From a checkpoint of a small mixture-of-experts model trained on Wikipedia.
Size: 12 layers, width 192, vocabulary 16384.
Below are experts of layer 3 (counted from 0) of a mixture-of-experts language model. Rows are named router (the router's row for the expert), up (a neuron's input weights, with its number) and show model dimensions 128-191. Each number is 128 + 24 x the weight over its row's rms, rounded and kept within 0 to 255. Numbers have three digits each.
Before each expert's rows: a language model's description of what the expert responds to. This comes from a sample of Wikipedia text that the model never trained on.

# expert 23
Accented letters, spaces. Accented or diacritic letters inside foreign names, such as â in Târgu, ı in Uluk-ışla, ê in Wênio, plus spaces before numbers.
router:166141137106123124144104146137122096154088096175119078089104131131164095112166075127104131119145140154136140123124113160135137091118122105172122128111088096144139157125134122093136122122132155
up0:135160110128141156122156107126107045168129131094128127095175138154121137161157128122089135075136109130133121099160158096161116097136107111205121092123136099125142137105103136096109155140112113
up1:167141115133132148159159106155121058133119105106150127137159108132128099127123113159112149157116134153093056107119135154142151118155113116158106157149121100096134135118133129134133127149071098
up2:156096142121105141165176143142103111090134145112124118143122179124111138113161133151118108114143085113092141110153143104116112125094131150145114074143088089169168168154132127128082144120141119
up3:119109134117143154118139126165122068123082181126122141114097090109137073121120097146147155138130152139090108157102136164120172140117146135137088076104126126138141139179125092138118156120193110
up4:179109105127105082132160163140109141177127099144174157128129124144147127109129132144143142127124129148139105135092160167141087173118115150153127134133093068185138174124096143127114086166134167
up5:149096133101080108118145114080090105145145097136180151153135147148133151147166161137141162139120171161103115148101153142145103151113126114147124100099107134117120145131151162131133152123144085
up6:155152097120123146144143115136128124140093150126144074132128152101135100171165121103096134139121143128138131148133146112106162113091136122145118111095180142067132149125141058138116154096146154
up7:169123094114123117108117149136128087153135143107117131117126135149181082146115103137123114158121175150093058135135134167145138150123104097193126111106142101107151094094095139107151153105113126
up8:195172130107124134133122177136109091103094145139076141118136122135174132120152140119118079143124141094151120123104090082144132133109124096119099141114179110133132173105105136167128181086130130
up9:147142125124133120148130146155093099166084142123158129117089146132151114135171137146141132149156142091168117132049132108118152137135126162146121126130079091120126142141139127145130140127138180
up10:171095144165129138096134113137120134118170116156121149132153123099151117134161113118136162129126188140115111174139068062132134125131146168147143140141117168144149115106127149149121090090099100
up11:189153111146158136111093126135128137113108095100149121127098093091146118135133096114156155119165142139148093171120140146109126175124127119121107121118086116119165098116095119148130161124135121
up12:145126116114136165108198136111138135184122156145118113145125128119169087130148138133092154138167121124141080111133132166113160117119134125127099086120157110073132149118169074117105146138103120
up13:129168114147146121118112118123136188135162094137117123163108134159159125119133173152106140111112127128139121165156118098135117158128106151142123146123144151120162169104129106097087095138134075
up14:135156121108118154124150151154089126153146102138159124079112132112091113138148115196132109137136118148101126132143119123139117127120110127149167150121109116115122129094088104128110144160119111
up15:155093131113140136149129154104147145143094156157139107113104129108143106159140138132132115111093148145167101111087094088122141116124138148151136115095067125135143136127125076164126173157131178
up16:133113130112128120150151148110097089188152135123150138128201134128165119134116130127100118126154082105111077118135125089102134125112114153131129136120150078190189124123125104168113131107090117
up17:139125139138144102167110138142135156120092137154146112113130131102166162123087152141102168127122121173123150146108123123156136105138150100141145155135057125134140126104157098134121152150116124
up18:168116146125107089144123171126135092165123097130101122134173156142167149132157137115124141123212128084109140103118176107118116119128104130108115110127087123152121155067139130101126111120126124
up19:164151102107169139166142185123094091135154139122115127125157163108103142155095106154115119140118128116147105119132139150129112122104115149143130117141144136159172105091091090165117141113129098
up20:157137109095122101150125098137068156180120111153125096099174128121161117168104130134093148139180112139106129128114112104163109116098114125173094125115107146160145123145148087157119141111104110
up21:132093150143102133128110174118118082168138123152114164100116134137156111095174104116125184123097102153122090120179099170146135163098180142128150172103127119154075131103143136105132165127139171
up22:166155127140095097123113096108120161172094127090132134078123149146160118163141161167113087148094150154123141103108130148124164111099108142166110130146099132148161136138083116085113153094134146
up23:179112100108112135104120133136098096161137090128108136132086086152130113134113093150159125085158136128095131099116158126188146123135128089150115123112122129119140120147124172099110164131128138
up24:127135148127140153134132179135119133094152108154151125147120104160094137141102099127115199125146163129147144150144131152101144121134133150163085084107086096122101119124100138115104114099153174
up25:111124136108151146123111147144090114115118119136124112105147140083122103136158119119191109071117170163165109114103119074132144117127140091151133156079132152095122107119155128122115130137114104
up26:149150137122111121161165146105123066119087121097101106147137139117107146128158094129128132113189171128124097173170064196132151107128106139105124098136093110110121109112116141106101111150123172
up27:139133116137101123123116095109127149134123155102133161125147114135131108172091094127129128101148126158145147144142150122136081068105125131168113120107064122112162130174133147131130092164171133
up28:123143165132122143155114196147133102138134097152131159137119107137166152118089159116158149109107126139081094168138123102107139169164128153116160126127099141134178121089089098092138150132115156
up29:158123117148131142160121123148104107132083109109170125137122137127134095159105165167132146135116139108139119125109091145103087122135139168143104139150054139162165147126099171151101170116128157
up30:139123143121147119105114175119120096174128138129116116156069131107138109111148106122123150126183175110114120094132125163114125140096081136129123104076109162138157105102083158082111114127136155
up31:165092161145092104089132147088104126157135133147097169071133149144178113128164139138131107158133152132108128112127160141139135129101128119141128140123143145134126113112152100113153132058139151
up32:123129119114139151091109122134106101125105111119130163136120121137109145108081082129140161136169157126131107135136116163147145106133113146142123119085130191128138115166128080098099102130146144
up33:155123092114129096161116148102106113151102127134170149150124124129119113148120133164149131100163128124146141151091146088161119128122109098164157137088068164110135074137138117141136184140147168
up34:129130141134111111157157179135121097127105112172102147138131149143121148114180107159105115164151148120127127124142087164142148133113146144118128132099115109153119133139062106102117113102115125
up35:120139128104140110105170169122116105119115120122136146151140142134100127109117151170179093147136098151137107136155136138107129151154140140110077103149105138105141143100118101092113130125125181
up36:101133131124116163206099154136097100121093111062162117150151116097077147115159160139159152126151177127102121140126128167110161118124133150117137139109055123143127135133129179156134158122161132
up37:116114118115138092133152132145130148110106123100127089166137132116114162131115137098173176158138187136138099149085113150107148130114144154087156102075049145124123139109140132133111120110158099
up38:102122154170142104151136136081149116121155163133154110123125157168168151106122195115140127140156176135117067131111143150100112143127125174117087130112092103162181123102124085144108090114143134
up39:169145099107098099162124112126126088150107116108145122119119138095166085160138154132108184114104128148123133126128117148127121123109123117194147113152149123102129101114103145104125197099131100
up40:119128166152181114138119151142108073133075138179101108167122121148147132154137111110131144094129120135143125155087068158166097124110137126128112125118078143151130119135099123106116105112144150
up41:171096110117114143158128127112116112129121137115147115150152078132137154169115124107107152151124171131133107143087155138078108170114100156145108105078118121158185139114150104136126134136116135
up42:113083150112110113153137168146107153096104167145174098169109087114120151112136087135150118077171124135131127143114119121143142158096191150137163107129127122130109148128145114130120098133150155
up43:134088104161168098142135114123073093106112113122122105145125083137141141129073134118146134114154124111152114142122134183097078114114119142133113117104100136119123085135130137142111145131139160
up44:121121070091153100112205123080072117122101140162112140119126101144140162133092118141119146138173104152091149120108126148115137087113135176112118115124081109112106141112122105163096137135109127
up45:173089131140161097121172125129152097101160126132138141125131137122148140168126106115092147154128137130118157119122070153156142133119157136087109090152104124088128136149117100124131128102131119
up46:176146138120130143127134130080108126129109137142134122166153132154121150153121119126132099130139119094152130147097155095124144120110122144151112109153148117104095172160096127138145113128133105
up47:131163115125143141151108169136116085129112143183109146139084142123114133089151169146111151160142135172118065120124093146131111093122154163084126103124102132151110115094129132106100159149128143
up48:136153047126140099142125117101073091116087097126130110138140122137169147149128116134117129140144115111114115148104119145139154123128109138078104150105075183139122122138131109153101163115139069
up49:143168128098121135138133167126104133162089118158140135143096153137143103111144099183145142107197134119122116146096058144156130123107110135099120140142078177126137107170147125110136136113117165
up50:119114123108113150118130146111109157195138129134163124103137117148158105119180152141148154124139150103148110138106124209146105165074113122156087119163127067160124151131119086121110143135137157
up51:137134104124118159119128197125144102103143118145132126116110155123089104141193124123083134100139135115112130136142057082140129126143147127133143145146085106126138127123110141049107105112180132
up52:071139135116083175112138130129120070114166141113164134090164113133150088160131086151108176134150185140108120127155130150188114118126142119145086113076135125121115109140141086129113135121150160
up53:123134136149124178127120177088102114127098143153141106165100125148078138123134120194117097147154153133137133152076124090088166117120158162112136135099088137125126137124098097163113087094155140
up54:115086087177086114150176149133121107145148117108104117125148112140152116155131150132119177133106126141127114138088090132079094130071100140140108165116124084127159164116172115137104110098096109
up55:147165114131166108121134163132103140186174116173134145118152148144167128120146130127110113122131119186105104137135109113156094131098142114144134164118134115175139107112112115145146146122141175
up56:143135157153167144122132126117125103116104089127093150135148131187157118124123138130147159106113135168124102120145126128153152138137123124161146150099128140130122176154118127139132139147116142
up57:120130065147111095103114163158117136133106092143151132130143130167165128111133072136122179106155161119081087150147118113132140095139149133138146126097081109116104109116089132090115140129153101
up58:153157147115136176111128153125092144132130134121104130100159125104137140071165143127125122103168100122111104089141189109147147157089117096166107170110128093078155181103163105127122189114135155
up59:129138111087102109145137153122117142133130065129118099112161116161143092110150121162133126111122187141119110149135130126169125122123119127172146126117095098083153135113142155121148194122123129
up60:127139158137164093134127148149117124158135122070134108108117127143143119147093140135114122144161089099108117151105164174141104162106129130189095127109124145113146152129114156101105104134123186
up61:171106104122132121139127159152093054126120117122123101121114114108143116123147174118123169131144135101121097149108133131117102122106139152079121110147102148154146090097132113126128133126100118
up62:109120064120143126133146108075075107161115121150118112114163100128130130159101092134151163132133091134121154147159082151123138112100156161119109150128085131155138109135135092167102111110138117
up63:134135134113163121171109166141146099159109101161104108103125138119163125120107155183139127097154127137112107129116135160129090180114131125131110158130105120141165106090147111090124158131134122
up64:144164102134120128168118187159128123164140112134082120127114141123178145148119151119090142120134122130119097147093127140176127105144139136111105133156082107133137130101088152099130135139165091
up65:131113177097094139152161123115131099167142111101175092132122117141135130155116121126139140100121145141118097175102161120129124157133197157125104110141121095135212186082120140091089113114140158
up66:151116108138111095121121151148120133116119140085107155100139139128164115129167113144090118157102129128125113077128131130103184174124130171115102112131108134123114136153099129083132147121140118

# expert 31
Passive verbs and markup. Passive past participles after "is" in technical text, such as represented by, awarded, met, plus LaTeX and chemical-formula symbols like ^, {, =.
router:142089120128142100125114130174117126151104192132126104115131150115174114085123077139115127138146144120081146124127100110101116149137126105112136126130131158101100108152148109113137110149121120
up0:117109131151152162185119115126121094097173116089135132123160140151097096144129130143117136106094133147119112130155133124119146110120135168109130107148128116117170135129155130142139108134108113
up1:160114141128110131136127089101097109114132135142195120127142084120123157147101099128100151125096113141102126145140134171136186111105103159167113138112105180138145112173167148121106108122141139
up2:113151143136109089089135129111127132159137106117145126108154137111151109103153140131146124097147121143113096138082088125137087153137180103103128127117085093155127127094107113108146151133114129
up3:123150162098133153104148134173109096155133157104111139148142109126151097115162121172096132107143160177094117128164125156166184096120130091151089128137151178099113131108104132108102112122171116
up4:117089106148113142134125129139111151096140125111151129075148117140155117117143121112174123111111147166153133123119115139137150158146170120100128130135099165126107149129108142089102137119136109
up5:097141142133162139115141151104129124159139138121134134176144105147135140146141122156110113107147046134083120174133123143085133118118102128125068127130093099167171164163129099115144149131137146
up6:136121135148161119160133128148116092121098141186157115097180088176148094105119104146127096145128156139094140124117108091158181160159153097117088159106136134108111120095134103107114109126109110
up7:130140120098134137127138129104114147125175139094129091135156124161118135128154128106096124118173128100090144186132161117144099119114100151169107135085091147136142136118119131065153175097120150
up8:163105103158141145157144123148110147158129110122125128142133145144097114117176148129125196142104117113135075138104149149097121161103104118150106128122142078100118122162113153137140146144097099
up9:171115088089095139111127133116125138163159147099120130115123145129146139141130146093142102150158130108169111154114112129161117177120099090116111157134133099118119121135109139169120162156185103
up10:156141120122108065120153158134124132163107106089109146081123160135131126093148127137120112158118146094086148119092117122140150156112122106115106137090132107119140127119126127167109169150151121
up11:143126149111107157123142161137133123130142156120098103125116151144142110165142103176107115117118151109114119142138129175139161147147137109122116136156137160141101143170098152114143142139148102
up12:164116115137160111125125135117064165138123108137157112155181098152175146110117134170142137109130112137125116141089099146135156153118098131094094151123149120129107178130087097150141154154151117
up13:136125086128153139093134146107110176195125155118124120122111118127115142082125141126135140133149140079137127147148115113117092139109119137075107108108103145096136074165142082111089156130130126
up14:138186122133141155131134173135123156114148139117122120129148128152155119120114142118121119107146139136105140134101115175136099140155116125156110071099121078110135140119130133109127122084087193
up15:146139110151085102151183134105155110134117110145162133121129097173187121124154088173099111138093152125127141109108096092121139138148095088101104111113114122124104101137126099130114147121154127
up16:181135116168117122091161188094116112136165062118123138141157114120136135141139085108110137089135168100149123135117124165155141185134135126089128150082148110113114139123057127157127168073117140
up17:092143142129132136129130142149152146135114155095130117138158121151176074117109097137144149114169135110069093135168108084123112131136147097116085128149090086142144085109122133141134124091111141
up18:094141074111118138113150146148112109164113137121106124123187105162150134110170107139171153143135142143133125155168146117125172125119120113149096065130133138112150111134133152095089130119092137
up19:142153122166117082148127134074128150090149118108133130122140129145156103184107132159074123089151218139065105137140134109087126145124146118095118137133078137126121133117118119146124136087153156
up20:165066160149103132130149120105152139114102130124113123113094152122159134169117145166090157133119179121148139132092106141115141140082159141133111122113124098112154152172097102141121105147157121
up21:110115088145114162130159130097111096118129158110100099101110145166156150137151159107173135097153160128164106132121115142111150139167154082100114111098142115118157109134140113095095149111095134
up22:162124150161123123135122150106146142174136138089120151085151120147126095163091139116134140133157121138103106117148109118155104121140149148114153157131116112081129159110100174112103156110188092
up23:140123120142098172144131132114119098131115174087096123151126091133158086136124117101106129126135164126095112120106135112124160106117096092124080114105139174084123099108119125124113129083139138
up24:146077111163146086157112149103106157171110125105137107122130144128143119116140125143127131111144141119167124150133079131141103123117181178096095156120167154111127110127115127093126123109139146
up25:105084123114142117117124153164121134151129118118159090129150117173160127153115102125109135143167159156101131130151087103140140138122165112135098129140159084109144109104101123115107129120151117
up26:140134149147153125133153101128102105128144138132103125099117094133133124108142124109115115053087129115120107126155085152128141137120154150116162122133117137122120123122091153139133128141153136
up27:133160118132122134137097106131089148165135113155182113117176073100131126099136098117118094135130124130147105114124128111164182128132113103137118064110128146134172110124104078132135171141111173
up28:138118125092148173127130161133102152125129131133162120112147116134122124104125097118140131123110101162105102158174093120145124124138144150152127117094141176133133157075114128132103156147128155
up29:138167151149161136123154135117127119112148131127150141191132150123093164145136154129102088094117175117072144098138149141139134144162133129081096139159096152164141119111134157157126133116130125
up30:145075140135113065103149178121141073139108116138143153128115153117121108146144128158130111127147156152118129118130138111150112101126155112117096131123120147144134111116147121139106137117146133
up31:159123151137120133154167129115131106125124133109146121149134169132161112137100146135123136107117176141109117116119145178157118131115166122143144141113110105059136106176143125107112104119147154
up32:137092136154128126127127141131130119161120121175147130128092148160170122126107114165142124133140134133101124116131099140108122146131177152109113112139119103098142108171126077133116127141111149
up33:152110130112100113117121152127111103141099100099186113118142095122191102103182108133072164125142095082096125109113138178090129129141123126139111148130143102060102096092152121143122184124120116
up34:143112063130142087154118119127115123082124154109168124142122138146164143118163120129125129084147144126138115111150147101125122096113100113142113099129096129153124115140168150089114107103103178
up35:136103104105125163156139141113134125121142113104110125113129139124105126170165119171116141135128115167095153151114068152182138169103146119130138127143106149127145155124111113136085123151144156
up36:103131090145100104126138134096145131111139169110149164119169131135122111094095141130105131119143167127082099113117145146119091116148121106160096091093126144145154124123164110111110146130141156
up37:126140114137134121134138123114127089148135114164169152135133095106177190144157118152107096123128090146117130161119133102121130140108127112131095117093088135138112134107122102114115133084136163
up38:116180084064155107117139157127115097132179109112120121095118122129151164084150143152106149117155137084117107144102138112153070147133122129144136142103124140129145106094109147154144145144124143
up39:095098111145116111111121111101132142166099121135133150161140099112126134213124128133128183096126143160093101138129147105124140130115155100117102125112099150063158132155106158135122130127130136
up40:142137092124126124118162138147131123163105141127129104086124112134113151151126108138108119155129119132088158149148082124134073142130119114179122151118104168085126133127137106114097180110088153
up41:143118142114145142125160117134127091096120147135129159187124091134132134166146115145135165110166114136087102116141113131096108116122169138156135150121074138153092112162134139102145150140119185
up42:081178104125127145142119079134112123153131147125095153090171140151133146116129112155111155109155132153145118104122118116114091134124187139134142153105076098154151103115129108142092139123118114
up43:137074116126142141140218126139125117141084094093164153117135106140168111121154082138143116128153096137117110128110120120138154163115091085104143173108100086144153138112132112115109121114144136
up44:114132144145159116113125149061110076120124126145102123088129141133133135135154168141149083089142132151127106129115163093160103151136166105101130139114126136117127094161133102122157127135118136
up45:142142137138157113134133158125119137110094123124110138132144126122159164143127130154116119119156135125109126141151110097194104155128120079133117114101135103106109157116106106134139141103153158
up46:149156123149199128144104159097135147160143103113169079116169093136163135111100135153144118115141148092148095149155057160113109125148147170107150128140162160138113136109161114089121125102159144
up47:111136110116150120095098143124095169159091095108122158124199121118134156101155109161113131131127139148123117137160103109155094146137117125145100154125130124153120130111118127149101132115146126
up48:123155133147122131105144131097108085133117131095115175104114147121109087131090124131163119139138142145111092126074119108083129114151119144090112119122063138135143109138126154178118153076168170
up49:139105123140114072124148169128123055124152055140100123148125118116100117150112087129143127096098183132124135125110106122112112141117130115120094114132160168081125142121114156095096150083119141
up50:119137108130147126158165096135125101080162160179139130114164158137104136107125096134149156117119106142163097159136117130124129102074159120108110145102094108116160138120146117108070123160117137
up51:155068134168129126128164132118138112124127095108132135165136089106131094160163107114152118099146160082132114161147113131165146143141129149087153152142126187093147138128119111110185129119128123
up52:159107135162127152125149141123150080124098134084130137113117126147127127150091162162124135113141169149086109071053098100114124107146133151158133090117144071116172107083094141111109094098151162
up53:101131144123070121109113162091096086086112087081125148154116070147143127099134170106130165133176112137158119127112123134122186087127126110187112124127152082120140169134107108137148100107140144
up54:130117127155112143113183124131131121148148126146181111169133170132127065153141117149153103123097164135130087147117114123135107139133110116102116096114080088096120145193153152129101130120142116
up55:223143117102145130128186117101127115092150098187145150156119082186111152175109140183107148087136112138142114096137121132135122138135163134112160164113129108124126126123119130105089150151154098
up56:129109081151142151090122188128103143142150162155164104124118098130128100097144128126143147088163118124112112128132114088160142138136133080075118130157116100123142134140128108120117067111111163
up57:141106110178148144129131158133116123133145129130124099102121112155131079087132093134127114142162135158126091161135101117167129146141195092129121104132143092109132111149117151129102143113117106
up58:093146107154137142161153128120117166162082153111131146104134117131165105106108140151151130131161145115119094136130162146162139127096151115107148152127074114144139134128102085140147126115093066
up59:129128138131158132101112123144129073162137127112145117081116148138102121107133119149143140089161138143151098130145113132209106151112165103133094108168129112106105162105143193169151131098131136
up60:118143093142123119140117141098146093163111103098144130134108157151154160165137131163146106072119107113128131129098132129133086142109134112142121157093094120160128103170160136099138123101129123
up61:128154114153105096092132118110130165146159123115165105103106127104172160094121089116082098130135134140164096121121101141148128116102159166104098149159146139131183133128087078129121173128141111
up62:108142112106109129098144165118103131134068117126159145100130131118161130090153107123143122117163147170164129114093117098106111105119164120123111139113076155097131127129092156113124172083124115
up63:176146125102180092085110124124094114134071103139124155107146125106168111122092140132161120163155125148130123159134158089142167119087112126144172111103140118118139133088124063141140167096174117
up64:154156190164155142108116188135118153149108113152125087135139085119133095104123125136154151107142171118138111130120146177131162143151172105118098139113152157099111137122079133121121131071160115
up65:139134108139119117134107138122088132189149106094135128106122111158165089109104119078109146108120127109113103154151113107131185155111106157113127059109078178123105147113088113169121106082142168
up66:104149125132174115131107099118144134114135111164157112119115122124146152106124120152109123135108110159140132122092106160112112108122182161155081139125077149133135113105127133175102154144121100

# expert 28
Year endings and eras. Last two digits of years after 18, 19 or 20 in dates, such as 1960, 1895, 2000, plus century, BC, ago.
router:117135165120104113112098085135119121150109143107087104155140144127121097078087146163116126146129113131099134120088150096114097139121104115126120106097122107089123156078162113138143107081158159
up0:151121151133124141094148119086106090134098117129103169142152152145168116131082084119123106136121101171106108084096096117131140085138102139142128139108130134101125112140117100092105141161129127
up1:189107103175140150063163146115088131141115106127140144097124133129150097121113172155145171135148154112112108148110160112144118162122158132117156139121126125093170154120162130143109119106178118
up2:121159122112128127149145147140151086102148142129162128107117158133087151160089115152110091156170120149095102151090114108135106131134132107078137114137137100172115128116125098162117161131167164
up3:145109155119108137182126107151132121114162120138108136136110117127089124149132141142142142100128140142114119126088130155125112130138097121151133106121088119139095179101129127130120128141121172
up4:153120118113115098123157105093097109124128116110135129137170121159152177122142165131143093144133111141116106125104142112136139163165093132090107107091150104138139156102172154125127184128177131
up5:124177124164106169115106167147118137138118131120113110181111147141156176104143122160131089193171119142080103083122163096120127116112104166108127107096165128108132145076101136127142122102101161
up6:185131125171095131135160169124114096110100123146143157154139108121126122140113109110113160130147151113125084142119165129089143109132144150103158116124152130112108130109130155166084121099115154
up7:126137117119132140101135162098130103144120124158113061106146109139129171123140151127171178125130129098113138117094121157129131150064149130125139138113156095144151108154174117128104126081108161
up8:155099116108159125110126167142116109141125202165096128165127158095136094115133101115107170081142105160134131100098134116091131142120138120114148128146121102159135072171118103094139107167118142
up9:120106120117122080128158131110105118127094132102125163164097107155118100170149151153167145076125126164108105151139119128117115135105136104165141077087107119138132140122167105119125145105126134
up10:105141116160174117120167090102119086098144105136130141166160096129120164117137182144124145098118105164154120115133152131108116130111130097145144120116120133122166118131127112175142164119092091
up11:107150114148165136126141144126127075139112137138091146174166105139120100071068157142092143140131133132118121154103165098123123129155113159147101113125140091113159061097144106101116102130145120
up12:101065149121126128127118120122127098127159121094115098101116108119139118115100150138177156107137126140118117153166137125163126197111123125102150141108120092131133123112151111087105143093134118
up13:163124136157151111090083170090140134157150127115133131161156085105188134155117119170136127128130145129098108114117114126154133141147178107116132122074143134136126120142151104110159147063102124
up14:125108109154104101172140124093102115121141116102147128123165113165149106119104175129127110134137153156084124111131125101116117124087121164159110111085105124107159142091147100088129127109153180
up15:109130126154131151184136097124130122118135157099096136060126117170107117080115132159139081115146105135140090147092142103137124103116120150141083148117147120130101183091180104105104121088113159
up16:080122125119123142139116109127135122116128150122105132125129133128101176128114127130161124132135118122151124088159116153122147105130165112110083154136118119163163113113137112136139213136155111
up17:104166116133122131075110104123120099137106107108147124125172088177126157094106132140103138151109106103120147125083115171153115133131114095112081106086092102134120148163099149146123143136147137
up18:124145155124081129179124146117118090125113135102113118172151146145140105099127117155122149117137168142120100152104121116121142117135142141140099075136136107092154118102152114137094116123112158
up19:201089106169113158144127116123117148131109160115103154144128120147163148127119082113142112121144143134138118088128129137140156114085160130088136122126158135071134150130135142101139116119161108
up20:113125096113122094140144119153113104123117145137111132143119163136138133140089181095136107104136123124091158103092116093130140118124126175144111086140114117139160115153134100106116180144178123
up21:070131091138129121120141119123141093105123090130163159130155113088149156139109091129117116122127159172137116118102121160119113133128138161113159182091107150133110132106096137174055117106162121
up22:073152136152141121121120134097143092157179107160106097111114070128099141131106160104161128134157144126128118125101091141133104144147095135131074144118092130140154122089145119135116138129147158
up23:153181114116113159105119139116125104139114166159117128107143121125141153116154166127138109125157106139115133113139132136113148110104138136153097105104156095159126155158171105177135175099119132
up24:120138106095125125149112105126145085156137131132143151158118112128118137112117120144141133114110130113128143163093140153118099182125067177164137112116111152148121113082130107145121149179107169
up25:101083136114139152144153133138149145150109114083144148131096141122117112122100198150153125111127127085093113154132110117120126145090116122129095126104077134118116158081175130111138110093087133
up26:150150104147104123123129125165118118083136146184130127156075121104115170099112124183153177140182180092073138130121170133124120143137121123098150132114140129097125143106076122130131133119175147
up27:179143103133119145126110139098137079145139150173118135150142110125108157127113159140131163154155146120126144139095114102166109144115101171106091091165112164125143075104129134123120090145164134
up28:175161122155151153167128096102151116101094118127087123131143117155153176156156152140120108128145162117087105113091104122114144138127101139128118124120116124166177126090119146139095128117156116
up29:172077132135111134151154127156137125161093135125155100151088156153114144094120155123150126133155091097124092092116146132151140104142128171113092134091124128107149159120102146080173117177116137
up30:168117116161150120157170125148133095091160132120153150144108124113109130134085134150142150102153143133107123133131148138106124117102095133140149126151141104097173106141110157134072134109127121
up31:148145092165106149133142139118127103142105130126114118170145138177154116124109145158114164139149123141137102074066147160099140126093093137122122124127103165106162128143113108120116114154084112
up32:171097138147114118124141100106154110101151124172120126168136102109128136134088134117100140132150110141131117121092162157115095103113144152154137131133076128146146107115091117171140147116137170
up33:140135158122119176111143158107152106095131100112121134144116113114103101138106147119128127142139150133130144152098116146112166127143112128174111112080112152123161174102087125116123098092156124
up34:143142125136125128080131109096145084152144117132151126122134151128151156161162167115129150137108141101145120136145173122140103134104114126115104119128137119104143127131123096079126159115121102
up35:155160094164117137157123148152086091143063145153165165156122132142118140096098170154091160119098142160148139114099099102109137115128116104120147114070143117102149111117110148148107168113158160
up36:162112087161092113108133145129099096127091160114116152126111139114149129120100151140158111144095109125158126133162138140105177149091138114161129182151156159130138113164124129160161097149141104
up37:164084105143141124130153120072106080128160136096135166145116115148128145156141104176163140108172131142094088107111119125135163160095150158151113164161146108158163094133175170143130166124132107
up38:192107097111127136098127140109120118169138141164133168168188150125121092160136111119115128122156132162126119122095083105132165109116138144137149121107111147147174141151132120104124103063156156
up39:121102133113125171137153138139124116111131127106168096143125144135082105149082172172151093148134118115107110162106125100108124082118085121135106126079137129106108163091172103123128100091125175
up40:111113134122154133103132153095140112097130145115152121119157103122128068113114130130098120144149153167133120102098113091105153110170133156113141123144150129132112113104190156149103118082096151
up41:121113144144164118107149130126134119111150115130146180122116139148132117136104113121146156115110139124131116163120162167138106177125153134109083135106111096122159097130100114133127136091138121
up42:138161117139146188163155120100122098129177164124115123130163118118129133136142072118129128142163163138101080106117098153170120129111139078125086119133124083108129137104146105118098137158151139
up43:144163115118157099101129116086153125111160110153161109113117121119111134113152117141094133162148187147115067144108156145171119122146149124206143149114132164116114128128128174114134123113135123
up44:145100118155155096154142108113128063091131154143079162138149098130137136139090132137114141085141110171147142112128114145129137162103112125094160135095150138150167097111136118124115160123161106
up45:153117145128082144165152105110118122165105137150136112061095168122103151096168103123145186171094133085112142131136161160171098119131144167117101115132146079119110143148121097098068122153140158
up46:139137133126212117143104107127116077143105165140157137162128146108124123127173125084115167137138113146128105104160127153092111149096124106132122092093146085155179111137091077123134122143128159
up47:140123141110080111163122109109102133165104142117114116140140137136131126139183129110103109128166114141122114141124104112108121114100143129141118136114127091142144155134153080059107115133143132
up48:153122114125166180102133160140123122112146166103127129136159151163126150119099118107096159162149123132133096094132163141136097088144101180136100163123131117115181111161119134108128092160153137
up49:165083111120153165132176104144140099120132099086147149114174154130169107148109141135126128132113143136104080155115129103150160106115142157107125131147100108109184096122120112154153122159129125
up50:129164120109109141139141096136110133090163127144096116138135167142106146138112158143136114143154124127111139131104139120131141126148156121100138111162099135141137186109104145144144172144111112
up51:098125141149156116166139118097118100120141130117111151112122128150112099109079138155102128152144173195105100123144151120085136124130110168169081120112116126086148112106159108114124141090134192
up52:108139138130166129146140091107141136125161126142104153125155148163105124117090135083112099122134164187132102146099154085143108135119110158158096132110088134133164158107143104131139101137174175
up53:089120115153110115143121168157107111093154152151113163145128117124128105102147106100119099101144149122149132138125119152175142144098128147151135149126171162125140137114142146117117112106166146
up54:154087094123141085124160093097152126070143115117133132114142127117158130139087144155098141130176099147100117151101159094162108149158146142102157121139098107092199076099153130157106171097158123
up55:105143123139128129141115130134112147152106123157089140146181092153112129101148085121116154075103117143109134146100102148136093116120149115174098154140127075091117114115112102090154149091111145
up56:142124132137134139082175134111172093106151146110132165112122123171106086110115130140138111155136177135128107161116160112153120142104151135134119141138129145147158098113168087149097164110097123
up57:143138132122140138172134150113130119064138136095133158186142121126142127102144109134113165104126110168149104125122154175138088135128158128122147099095092104101152087154071140140113132145141136
up58:096117153123099148138128140136117078132130149066132132142144147127142127145113117198131114125134135088121149161138143112089125118077136174206132129082147163141135141111133089128121128138129193
up59:105144115125054113154181112136104121141106117158143132099111118170146137140118152133136118124152099098164123116130129136106122102105118105119091134169097101138176146114114110090120155163126110
up60:141105165136130136142122099076115109136116127118107124127113129129134067135085153128107093153090147139136099106129138106141143077105126149129133106115146137115115197089178125098135100104126116
up61:084077116081132181169098189127103123099148160108143125100175122097137136108120117102118147130097105135122200165078157133127115141110128164116140131129123119148151125155134111113123135141130152
up62:158175130151144167149132146083113081106104138131115105115128097155125140082142097109100114183134128076165148135116122106145135144116115152149104129130136128089152122156109139140117121128136102
up63:118075124121138099104150120110098140107125128144129173089146119139136126120129145155180135144176115185177108129140132112120166129077120129142151137128136121145172129133130097130145159123170100
up64:129136127162146135134101131119122110143169092091140140127156089144164135147117128105168107096164154159053113142076119172188136149137160096132075081120111103104117107068117125118138111130119135
up65:111112148158103143173154098157117110119105139147135127140108111128102110112165107128149111131125162147112108160133131222118105112134116137148096156136121110136111132110146116136088149116094095
up66:168141131153119079076155142127130139144149093147148124126189122141112138153093137117081141143140111125079106187094145144113101102136132155129112134085127125093115113122177100140135138105162129